config = dict(
    router_score='softmax',
    routed_scale=1.0,
    lr_head=0.0111,
    train_tokens=987400000,
)
Below are experts of layer 5 (counted from 0) of a mixture-of-experts language model. Rows are named up (a neuron's input weights, with its number) and show model dimensions 160-319. Each number is 128 + 24 x the weight over its row's rms, rounded and kept within 0 to 255. Numbers have three digits each.
Before each expert's rows: "gets" lists some tokens that make up at least twice as much of what it gets as of all text. This comes from a sample of Wikipedia text that the model never trained on. Tokens count by the router's weight.

# expert 30
gets: " ", "ate", "ide", "ity", "ace", "- "
up0:110143147085141132106140112114117109114088130116121159150110144136113109136134144087084135142127153106155102100116135124126095121094122141117134146092151113143107103132163112122143131177170141154116137115109140132162138096110151156126123127124139164112149151158124137116159141144156115109140140105130129124184091151107131135111140147126142108159140136125142113110115155092149205136133118109120120175156139107145101085136158109147116133168140130190164133140147126119114148101171118
up1:143132142112141131106101108159127159125161152148207115134085162113163135132137134154141117164134121102131101143151136087109119103166122145158073118135112128107112130087108079121157117153121144168136105115102126064126090107134139099119153090097089181123145133121145109120114117097182128145161150139128140108126148127130104128109086114122153152140156099122123138121131133111133116132130158109116125132151098105126143094156116158147132150087101139141088086127129127179100138080170169
up2:129186134144175118099079137143130139102160112179103148077104125089147131136118127121120172099117139119113144132147117119158122100084145105123109140092123118139166151150138119111143087171098125121124160139134116124104099087152130148147155143061153128095127130141108124143143139094147097106085125101146152117140125172091104151076106111171140182158109136155101122134117166122101150108180155118130148133158114120143131123166114110148141131134089106140084149133099164111101109146138127
up3:108144124150137108121137126102116089099090127159128139159125122129132171111105143144124094171102110134125135143135106125160129165142171123125156075099168120148127132157135106116103096156128135135104116130151126125078081086119138109130111087101114132110119139147119161117124095065158121127146121107136146142095113146156149142133123120161147131134159116127134156103125141118112105123161118130141160129177130143151102092118113104151178127154137121140124108137158121096173135124136176
up4:154139141121090124157140139139103128119125133177173084137099116079110158151160131172129138151079099117148143105121162144158082091117146112159104151144119112153139104121153092086132134162134153132158122121125157177140165125111151099150141132116112114123090076144147126124102113115084101162130132191118118135103163142140142124114138098115138099121076121128145131141107134084126114155145151131122113124100138133103147129118141190101097095147142108144096128127173130151144131113122126
up5:139104143163157133158142130110149157122086121150121128069122114155104131175108147117135128168135128133129120142138127101149120127172136127141146125117156146143143146110112146125157112129120126120126140124116140110117151140095120101113132138131174129063097108150142102129172128165153101119099155160122104121114163148146097170097123151161138128095109115110113112124144144133143123116144134114113110117103155138097086153174190137103125109137142070148116150115149147108127114088143125
up6:137115117144123124111130085130090106149131124083135112139089115101091128167104158100156133107128163102155186128128133096131153141132157122108127117135140147165175127164094098147144159184135140110123187112128111106137142134157106144118143140127097169074092146135137087079093147138157118163139166117126124139157121165131102118108118118130145113132112134142124125123143154093125096073146125109094105162079133121133128116156133108133128151078143145144072146120154092144103151114140102
up7:150157136107157125127138094113133149115111114129096147122105146120148181091129145119129130126146137123139118124163102135149108125156139113106091148133138158162145151146122147127139135198153093119114091122091125072127143109099116131136095077113149189126159144085111133109171195124121139124137136107109119071163127133111105120115113111166109152135135111131093110141082100118090128129116132157095120142144100087119099101108143117134126148127151106196101153125143138088144153124147125
up8:139129140154147154128095131098134142167170151136154145156128121177141113117121138115110135118104131148182135122174112113129105126174133125142128121100159121118134121117121139136133133140102122106158127098146162119069101137126127121146153130113165156103139118164103100125103119118126130120126142133102108136103132151110166197146067105128145132103109141142129137130149136121086130150197103108129123145096089105123092112121135133119119127158101126117093173084121147155100143114077136

# expert 24
gets: ")", " was", "\n", " |", " is", " "
up0:119106142120117140109138076120135111143105134124137120122121105117115166115113142122115072140141102097103143098089154108119096117138100174097092151106120125159152108120126101120183115129154104136138126112183127097135088109100175139143124135139099112131131153130106106141173125121163125129126149107161120116138160096113156144118144119130173160134065161109162126132151107120123136131099111107104158172144153092164103130128146142146133141201106122152164133103130134094113147164154158
up1:165181153143134115135159123143149132132142104093100125097109121095090125140101128153157091142114138093171136136149128122106105122135115098085120115100129136093081165133133085151127133141132100136154106086156123096136107107133081162157136144107152122115127146114122079105156096132184149150161143129098119126116143172148121189124146136151119112156138111141118122099130138101105171140129151125128120109121105122169126118167086111110122129108131109126131084149108111182109110101140144
up2:148158171124177095087104127127110112108146092141132148110123112122172174105108134124150141129121112114076142180133152132197123138161139099146086098154124128129158116159121140167125118156096077103141136083121124138117090076141105128138134122116126124091147120138077139149151133133139122109120150096156143089139126178060123157085104118111150138132133174101139111098117150121123113109115135107121120126110072119152121110140137089154132122091117136128045123092107133117132112148159148
up3:134120143131174147149113123093098110142136125166124128128142132117053128114114132118094139191129137141122169162152123118155107162111184096142117112152170116156157151147112143137157135184155097133118083103128152133121154108127137117100133108120096115094191131092129128117136120117156093132100142123102146117084124134092124117144173145134164127115098104133108123157143120136143138133158118124132112124164159133131146124138152134134110152113132098121093143091142122050156139137149146
up4:128156135126145137134131124133124121136118128143162090138100138099094172132137126133102146109097129092155170078137159108132076140110142118122118182139125149137127127165147096075143127154128127149109124086134134135138125127117117071149155120151144076125099068137115085131101082136095089162114150189123151134097119129114147122135151116131140062128083145140122120122105167120141113190109144121119116129121128132135179122110105113084118116122170110132124126125178131108119145118136106
up5:110105114122131137114161100045135101149116139118105126107107144151147194182127141139117123128119123142109158154117099094122105133147117127139142134097186146137145104126133120144153080103128133094125125098157140102143112084134148114160174112122107144110113118117142135139127141143108109120086188127088109135074108146124079128116147152150133143086128153123131076100146119149110145099143132143099108161136135107135117112154157114096140143130116102149118155085150108132157108153119127
up6:123091098109123097168087107158121125122122086120139148109082133106104110159112149132117153152130151156172117150153091133122120111117145064081114092147113126102109119118133137147154150119122153109109130162124144130145153129098138100082108115103119156130110154180168095093141141135145120153127101124138091120169156133153088164125141094168135098154148129143141114141135137088117099136170170120132146139105118088112114099125160126120126115155124094166091119140143151144144121138112140
up7:141158150104187148094167107109145188112119120130108125111125136162154138112147147126146111144156165085155135127164067099129098135158161113149119106125089134138112144130114129119137138118138110136138077131144151104077187106093117148126133128111101132113094133117128157115155143129110127118160115112116138108147120142083159152096109123149087134169133158126125157151132089142139108152181119119137124123146093097108065120162128107154137153106108128151122112099152123088168081099173138
up8:169139113158127135135093129078119124137153153136118172089085114085112136109139133147123085146080113136147113139127126130145141100125139075189126120123152138116136141148127133108148078144148110118173115130172097137068130134134134104136156080104130138149150136150050076162119107141094138163111160130105089152102087143141130148123139131134151112134130149145178150155126143148113122179152139129143088140104099093114064124115101142098107094167097113123107154112091106135102160135090095

# expert 15
gets: " and", ", and", "i", "o", " from", " or"
up0:144080167128124094123110110126112146126136118138136133140112088095126130132151143122107064107121123123126125082114100126136124088180151118113101173118146087095157159114135120115135130147149120122124139110120114136163150074118152079134150159129148128143131095163129115153137128142098101125110170149131151114202117121149085143120172136145125132154083144167172103151113128125161145113126120106116135195124124137156104123143114164110136103185135133160145138086119104121124153114160125
up1:164162148114143140157113094149123155099101117112165135134101125113148145116142135166126154111078112124149098121198159157164117141144152106113110121117145179154108157166120123085117140143173149106130088101126076108093100116122146121103177061132119140146087114141144140102116103126101124157132168136104135097160113102106108139138092111113140107149120090119118132137125142110108140135149128135098102142099119141089111132155109170125117178127150110116102085131157102152102099134101072
up2:107194141144133136112093130125105118146119130131125169149152149162110123133116106098132118152105102124140112153144134135171094114129137103105124114121119154100144151166126126122110150143121132131128122132135126106117118085128119158120145154033111112081092096144134151152147118130148118155121145105176147117150087138067099138110088147149104139133141119129132154133117161130152190133128124130069152113153075158135122119141162126144076186120121108142097116158092114195116113161137140
up3:149140134155155128117143141127102155148176110130131117165125150134121172179098147111134136172130126137115141134119094135153093161122122148104125128108128147117105152150131106126159108158122101171140136098125130141119064077090146118105098115108153133116119106149163086107210095102168107146132100131111147111085100122108097144076143107137124153120096175117107115131145160148141115143121110129126133142169156140160093140153142128125111106111095101155132136101121153101141154130117120
up4:147148136154132146115133120140107104151120118121168122120113130131093172127087138100107138098111145144148101103162145083170109101108079118147131137159091142157103138120138103092118077142138144157130107101127154150119141124112136090151138099153136142098093118149106119111107079142118113152110162185152162137111108118152120088116129089121154114127114168163123132135109144105134117143103142111117109111110148106125163135105139092074096124125146140148107160135156120119155112119151103
up5:131106142145130115146135093083112111110118100159088075116154090096108124143149137143142142112067105133130143162111142116132097177181152098160148152149172165115165133106133129147160110114186119149155150137123142096120137082108158093097150163121128111086111035090156074130108154159155105101119150135129154132141123115111126196111141083145114153117136146131104116110150146123093148101140136126144157137134124123098118169150156128169128126118115129119132125097114137107165108085133091
up6:105087133122102128198107077163109127119098149152180148130084116123080143133107162145116135120106116134132144126154096145138162123101173085136131149112157137130109118135087131130157127129162126106171120146149129145147114146099128149106089136078118142109081092107128123111124115125131112121137123097164109135122203116107141121109156103097140083114156140097121086108113174097106110138163148111126134141120099105123108105163099093121131141101109122160103125109177116154137109116076131
up7:152104124117174161113132112084130140138107163127119161105129130129131142101090144149131087119117152133147145163142059113133150150135116094163106173168106135112122131112151152116148121128135124096141132096146097117109067133131090113154078090116116154121134145120104145158134089100147122121085114114149153109161107212171174127139153090140132135108118138101129138133122091150146112088188131132118120142148059139115133116149135113154135159123151102134111133108141102115131123140143105
up8:164119150128106163136107127136094168148157143132136145110125179133112112160113129109117111104149137162120090181110093118168128104134099132148146104065129099136110139094131137144095076142170169111202134130133143100121113113139116067119173132091176131148152099131080108152129093107124142068130150173118126134129090153181121172121096152114124128133112161154137125107114124112128121167200107140112069161079095172129130098143166128132107138156089124157119151136133145139120157133118114

# expert 3
gets: " He", "–", "f", "he", "ast", "ach"
up0:158096131128130137137113119118151153136130121119134135110060163132109090141110138130148140103162141128135129122122075091103105103101118147113097158114144133143126133170118105121148115148175117126113113103155151100132104130098159137100143174130152163105108152144124107158162132155112097106100112122131165103132099148155122193096160128156138118138136180117173146121124128110148122112156150122127147144150141145127143133136121117152107116130142124152142155102111143100110143118098097
up1:113153127139138123146126118149126165137153146137132144136097114093116124170078126169128162167093123101162130169151123190138113161125138157132142133110124143066093147139132121146109138161139096126147106094137121152102146114150104110125140109118150112128118155152149094131122076130120151157125106120123139116122067105119099136146107106149155143168135141138143138146114115101139105091139124098101125131107081118129123119178127187147124168138109148108098061160131134151150093110138136
up2:120124177110119153114089120151120115101144088150137191107165120108159144128106119158137128115115132118140090159152126148137055127094167122169097106105123118099142137159130130146124139136088153131116132111122139085091144146115106140124171108117174164086132137172131135117133149160171098135101153134170141142110148162092097131129117143146131140144108129139108106106148145119099161137145132117130159146103159206135157092159154080105101151118149095144122105137120111121125117142168111
up3:161147150149152160114098135119125120135155130150065132140168156152115157154103146127117130173109139130139127134131119124150075139137147143119120088093149117130126115162152135124082119144119125147080128111135113143118091085108154142123124130143135116148164075122141148131199093104136084107084115124103113100092156099153117109100094119187079140125163148120135104162139145147122118138141139118159179111163127126135119119104166121146155181109135108142145128112157136121158154134127127
up4:124120115166119118126114131107093140143132139141168138126111136099112152124117146149099160151110119113104151118135154143139131108105162126135110151094129141157142119141125107105115113178130123154125128079135142113124156161112101131132138143129120116104106117108119130122094127161142130181102158146120112114097142126122125119106108144129131148115092131110122114133118190108164109139130142069140148134162104128077104154136141106120103098099160139119112117120200102131143106094132149
up5:142122145134157134145119112126164118123124114181101141094130102126185110141159135135130081108115125133105141120085118141108155108154113094140107136127168121128183106148139126127167105084137075133138163100122172105151106103118115121127127159130086143123130101106140141134135100124172099126076164163123123171140126162139149148113126139103172125117138176154104072105109120120152136133167162100129147129154098142126126183121118116134119140103124101162100133105101095135152126142176120
up6:141118106128156121168106108172136096148098117114155111141098146145110120155084142121134159146108094104169169135151137114152119107112150114133111135143129146152107144144125089133131137159114148126160134144088131137165180109138157088093150130114131161083120153071159071142126136118172098145146097107124142119162136134100139141109126103098149132165154122117146103125134154096156101122169113100128123144147100131138167150155129087140095114072106116108105150145154167115103103092089145
up7:150132145092118169131193120095113114098119119123124124105153157145133180107119139168180117126104170114168108167178107149194111141158153112164127112132108123121129169157153120144129100127125114104139104132174138119113113127143130144119105126096157136128104146131127121134135140099121113106145145106097110085135109147111139128102124111166169166131151091063117121121105086128092113118130111135123106112153108117116127124128167131162158153121173108151087115095083147104130122083104137
up8:158125096128135134148124148103123178168124133153108113130105124098115156148113133119121120170111128111176141148143105099116100152131146132109082129123168108112162180065162095163157153145110085112154087108091118125111124100130119061100167128126146155146149110151132155157136138115068112144142114158074125180162124119111116158155101096116143106124147110167142130119121134118110153174135143116107143149106114089133118138083124153102092117119119146134107141132092070164109122122118093

# expert 0
gets: "is", "a", "e", " J", "on", " he"
up1:163183119106141145154160111172128141121148135137108117128147146087136191149089132125143149151076113081148126155155123157169080136092129137120129174144101157106108142141127088115137130153147146100153089111122132145114143121160113112135137114141112182132140122151105104140145114136143128136139135136117094102140123138100133148124066109136115093158111111114127142093164189110106127177151127111115096155102091119095087082132136136123103147162072094125138066150130104122111138086152146
up2:119170144154121125102122114135117120107121131171159137124156119081143131118121118156104152111101110116179143124141107133075098132124074145153139134123096125116152144137098141161142127144089123103150129090145109138087116120142149140138163095107142167108097091139113132134117143111136108137103164108128179137155141141143079128144138144165166147162116132152159122130125158120161160099092125138102127140107146131129105092180104118133094189110130099132085119128127157125140113118156136
up3:148138128127141132131117135119123130151147102118147151132155155119074131163099143133137128168122125160123104156144132142157102125109117118126113110141137142125140118156132136127130166183161140154091108134140156094096098102141144115110114092139128168114138110116123170141166086080189113158127140113113076103097129144125114071086106076144133152142132147099097132107113176106147125115140148120158140110176132129157108149157125108138096120076100125148128125139134137096131109108122145
up4:170119153139126142147114122166095104139166123114175092129110088119110154118141130143134134087097111141177123118145121106122093104111153117107132151135136159163125116144143087094134125142149116111124139095098160138124131129108136043145145088146130083062133113127121086118104104128078097134124173162143157137111142143119139128141147138122158096117125141099104123107085154098135164176095194124118088134128123159161181142114116115104087128147148151124113123152167124129125125144155139
up5:133094135163154155107128126098144142132160122116083096099152090120133153178115135158138141133120130126107120153095132138130125162131104129161149105099163164122131136140110134144160090111154151139120107095119121158111167100139124108130151138135110134076113087116146112122197107145167116124125117156116183128098106142084122139110153149150138097087125124101093083056147144137125135093146141108120123132121100127122138109177154105120125102126092114159134134100153135125168123134139127
up6:108135128087138116176074103157150133106126120123171124132100133131136117160107142131116168152094114091142136151113127123122119115128068104130122119128151116142122150102116115152123151117144107177134108127115131162139189139168134087094138117123116155124111126142157131132132157113163089172122100129103134125134111150110132126094141111146144116177155084152118113116138140095126089163169143107134139177073121143151130111148162167100141103098080163113139122162158118117114091087133125
up7:148143142136162151144137117150086174119073139118105118100146160111126153143088129142126146130120118083144142122156110146165074148163112134174124157128121146126136167164148099137085094161134149134148111113157109136080140121143104139122102129110124147101165132098136123130089121111113148126139137100141103116116117167141150169099135127149137126134107181141103134159123058084106111104188153148116096135113091102120078158166133136153147181097088108129120117096159153119128127115155126
up8:173145151133136142129117117120128194121187138134121138123123135130130126158104130140122078156095073141134085151148090132087102117144126120124117121091160144138133112116121142117154153164142100117142120139149099138103108112163145100128115108149134144166116125178125089129153105137095094158129142164129141137079127118151112170140122146140145106135119126148138146145133157115110146183140111130144119150102105109151107173110149122101111127139127146082094125125097148113095148144119102
up9:115173128133146146103116131124102156116152110129127126123149129099078142189150152151097141099139163129147120150097150131099143124144119135164128135138127167126137143142122117138099173170135095147146083160133181134108132116084106146133130140152159127115132111115099128121101150166114140112123117119080168130115166118120146102093104104158121139115125073113118147148092120113100097163150152127110137109133103095151145156142115112130115102160147106154100076139155145152111131153123108

# expert 23
gets: "en", "ow", " two", "op", " three", "% | "
up0:161084116100130158114120090109132162142089128159078163141099121132138171151132139129114134103158135099134161065096097126081121112135146138101115163101133120168164124120081063095166080125149072131108181092150148124114083144134168183155130170129119129127118134151137136129133117137156121131111169151105141086142175140130160122126153124119157117151106106095132117084127104132142130132125145109071146139099097093141105085128096131126138151161168101182118107145111116126094130121140126
up1:129163133111105122138120128116124111127151114107139148115123116095102155127078131114105130144159137124159118151162120138140134157118122118133128140129120112155098107135154122103148103133122137111110113064113157133074154141168085125129131087121150133089142153130121130127087091138132096182112126127140148110144144103080119140136094133120126171129165150126079122076112123112107113162140127103123122094097155120155116121137098157142161142109136131157114091145118076115087133111128144
up2:111189176122142127101100126107095135115140117106116148133124121152144135092120122153144126122122112148127115131145120161152130129180153100142160095129179161157129138162136137178124137152146158138186112148109123072125125145126128117173130083102163154097094137120116097142155105104137092110100146114188117105147131141105107144099111096133165126132093154111110117122105116116104141134134143112141112125120123133139129108162107136139097169127101131148125099132120131091099113113166156
up3:150121151163161140103124137079115155126088107134103116169128158133107130139109134144124143199152117129144158118169099176199148162155126130163152071091144101147115181127126076109123124163127114144117127100139148104115114130118132116120160110126122106092158132118125104092158106099141107107111125121146121091103096103128127114104084131125103139130143170101124130146144146161106123140134132127125174119176174156137126080160121168112168139133075091117129106128138162120163128130132113
up4:111113131127122135145123119145107132120146100136176119101092136094083159121176127154084090113133155121169157100132121116159125117122182098130141117141088121166150112128139100101128136142133171153125157102112152185134152145109110109113149092131139118118123122114151081142085078136106055197109143136164134111116146134099173117123134109107121119128089141146155133153114181095123112171121139125104101132136145140090157122118133135113081130139143121139106133124172127100139108129132137
up5:124101117149147137149141139113168139129123146173099126138122130160137141118163134159142116128102101128141106142111173128122113150133154132165123198120168128091116125124147133128183096111103121124156173115147123138079138071147170110150124177111149130113104108110089136168154142155108110103092140107132096159095114100145125122129123176170128105125136162094142116131148107136153124108130126142102126122153112159122112143121143149107142143135111117157130107121153087149106099132111098
up6:132126096134116159133113086142133117146096147126132161153065146121142136157105144136119178125118122118179142137145140138111120139098137102091117129124167143116142149115111118151173106177106123145155148108153143147163159104138094111095118108120106190071108137093165133116122113140181126145107115105150122139128092140080113167141110116124128081164145118132129124142132119108099090125104115104122148167075083120108119113189156136111102160153156142145101110137171102161143135089126108
up7:170136157121140142141153132073151150114136154115133145107138137112111152170105146125157102120098123146142103122177086136144100125132138152187119145130152117155128146107086165144117104140113125127120129135136134155092090121122098112114124105118106107123154164103117115126153097133112124121084139117098134059154139165111137118102106132134162138115100138119112100112098121056158163149124153160109103136132091122108118135174115135145099158086095125141101093073112154124119137109179127
up8:172130164116102151134110154114109178137111137110144114122088113093103105162119134140104104132092071154127114178136116141121098107120128117172131164106148165120111157112137134154155134127126128146188148135135131151072127096147128122103161104111138116127147124176132121129135125149069136121084140156085157112099129115158097179116124142121119114161121147140103139108102140131117174156155116152113101147094119128139118118145185165115124113134119149121118123137123127124122188174131122

# expert 12
gets: " in", "'s", "ing", "ly", " in the", "in"
up1:171169176102133134143136110122124161119110112107123174104130067089132148122114122133145141151125117128152109180176122126172116161099126136116120152116144108096122171146142130132120106125082114128125096107123157096084159094161133141113137127125141143115114137152128114096129117126158147157114141134086151111125175126094110126121085124118135121160115102107074124124127118114070123131132156122122121142085105118137134102180149135089124147139119121146122077110104083157104128099134110
up2:120160141131159122114148138146117133165170100080104205086132116132153169096133114119127107118144153129121101152162108122146121120129152110179151117121113172115116112126098122124146108131122134123124165112142143118140114088114113171134146139115139134084132137141138110149183131090153116094126126113168147102130125147119114101088144153156106133136151102103148106121083137042139142089125129103086109134125108146130141093152110163133095132112142130157072114109157140175094124111130144
up3:128122123163145151131093124124146124142107131118116142110118128119153132120091145134064144151114122131181127143151121145149143134126126113116132096088127155138109142150147100114091137178133123156135137144094109109093115121151113122102120150141140125123108094111118118093132141096165116110171119140111114078120146132157107111131115135109127139153133156141118106077127146128113091142206151083117128100186072145127093119115128111134210126092105116138118122136143099108152078133156138
up4:109145160112155131132116135166104122126119103128168115117139139106103159168135127101082135116134127159164116100092132122171101100132116084106117153125167133196144152105148123116135106153107133084123125115119150147097111145081113079126101136121162101095073097149134109138092095128128098170128149172085117115110146121150121118148101134126159093150070146155159149154125148124129120140131176112103127157151139112116128130094127107119097138150132141133130098143190152159148119107127126
up5:137146121177123137129108122109122165130151170148073095102111130156104142191150138168094152164132106120125154180114167156139116133133109143118141115125161144124107128115138112142145082125149110137141105066161133133130140080090123133150170132154108132132113059133143114127142152153168108126083102139138135153057141133134130188109112160167136108098156124076144082103142133133152128156125173115130120137110127154129078134145150120120114110109123115128104140083107138150152156119114104
up6:127122114181110170144121106086100112108144134138186158127124128124130127149140155137107161149105084124134122157123082091160136159147129097097092160182109155104153132143095104156133146195147144125188153169085141118165121143077124095119128124089098165143077096131112121128145176128140116148082117128127137148144170127137110137105125102142159113148083111120152127141169164100129082133141144115104088124118097153129090098149123134147144136132125116133062083142145128157095099096139148
up7:173143137145149138100167119106160175111098137105108101129109154154131148129070149144078119123122154124157104133135154158155120117148138132189095143118126117108124144153128130129174112112146099147108127142132131116127130115145075129123102111145120163117146151116110142138167147117107110127162083102122098078141150160144164124141094146126156116129130133107132132146063097119123102080154135133110106123176131132116117088174149143202126149079111128142087149103133142102115139097108116
up8:160109130135172108154136123084115140141110165101143142148077119148102132121109145126125078164107182123150107139153107102117133106118177127138118100104158116158165151140092126131158095169148094158179168094143131151097073127181110123132104143119160133137119124201145100090133086126089123129154150125116114133146160133135123169104097157098125120132087131145100161129093111113106156157168133136145124134101092079140103136122158149133144130125080116106132167134114111132130155116144094
up9:146111127130100132137125124144120140155114109120129134135133106107137126133142150158083149119145148145130145136139116140099165144156111121120146118154106134154139164168129111115161174177128164181118120115144158103094100149137087143099168124091168120118126134083127108124116146121112137105121141107151157134117126090152138141121122097099130158173068090176172148118113120133145106126132141123117101121127125121150126129126114129110127105148119092149114099131108137118084137149102111

# expert 22
gets: ".", "s.", "l", "ro", ").", "ad"
up0:146103113104144142091130104123115099173141139143160158100087122092127114130151143133121120134124138159154133131155106112100120116111168100136111143062134113113182127115144090145101104117134089112130172103152118132141104149109132130150145139131141101134117154139139109124162099139113107123086160132131153164165171145107120110108154116126108126149114144125114147139115124134111120133160116103060081118132100113100122127172134116115115116162148107140120113130094139124100163150167150
up1:185164126154121160144142079136136138109126111142177108123113148105148161116140136174132121126160108119149113073145135123092146132145152132099105151116094122155146158110105114084139139139081118144147112107128145120103142149151091173141176106117174165102127144150127114114114100161124137178151125103100111120136126131142143156113067115166133126119088150105102109094115162095101130149135104130079159147115057090146121090160100108123160160160155125148114109145091120135095159124095139
up2:126164163183160102089097130127112090148095073132154120157175171142118135128137141139152117109140117113179141146149105135144102100137138130141100131132091139117133137137121066188127123144136093149171097147131138113147131106169124103149145151141120150058118143140083132159117090112144118129108147098136115135112137150126095127134106162116146139141076101125090141178099132129156153146120131136121149140121103112154124105156138083111081155142118079104105102126156116111123127118171120
up3:129126116170153121087141119105100099172133086140113164145129130116080110140143145098128157139131108150102156150163126141131070140136101131098091115108168157129144132163148120097127139167137144159153131143120151080139101099104106155110109122118142112101121113079099162103170112133166067107113109142111146103082195105128112107129113079136111140093108149150105115157139160153125121110153147130149129097199160146172114096102137107160103121075133080103133120103141139072163094118162142
up4:141180123116124124132120125183099101144105117132163078143109123108103172156138134110132128102087125089167150096159120104142126101119128131130101121145153160146116146138145116062107115154132106128122137105093148163120145116119084104134143134159171098113075098148106120132092134140123096174128123146132146119139167121128136136137112101126141061124046145117113132121131153134129109147082178146117110145134158150161168130093125112080086131131145094090126130151182138109113141122157147
up5:136136152156106125152146110090119153109124117158146092159162111160134138142166143127103109133087105117104160151074124155175098108076130107155117115167137169171146138152100127162146122126121109126151109107143110107109149096098166125102145134130093137099134120107101152161146137105141134131058140116103112154052139120147123145131120125186119142106101132084120117100161155162163113098151134126091122187162096144131056164118137139140094134119139147145133128099111150097147152136144122
up6:113120125159130144064092105128120111121157121108134097106110156143141113125132150153146169145103111078156155129143099145112129137136139105133111088104170168120156152161092065124134157177149116124158119166114145147170151124102144141134112143127089161119132091142140117094128142143155108122107127099147110119164176163102113127111140089121112119161163106143159103132131117093117085121112141096137121142149115099139147126155107115146104109129133139180111093155143105128137099105130149
up7:161158153106133171164115104089131118099120131119145134096136134131104165118087151172167132161124138103116147123158106161155104150123154128144113070142155123134106200103122166117169118144106130109137080108126100129073120133146102155113107133137162110127127133101132105131146094112123118146143111127117119097168098169170153163149144120145129127129131138143076091073115144128113151094150143122117106139133110088105131121173139119102116148109128083156093106075145137087195110152179084
up8:146120110157143159116120131085106141135150107120144118095137111117105135104126142150117111161146095144189135128133127106109104092129148126140103085133167131126137126126131132153165127146125175107141138083149158135142113120129135093119160137118142146146131115179129144119095117101094122087100124147098158137120119113145127169115123143145121126141129133132150176129100158149107137185159146108111131115140116147115105156160138133106129105120154141146107147148134120150137176102132092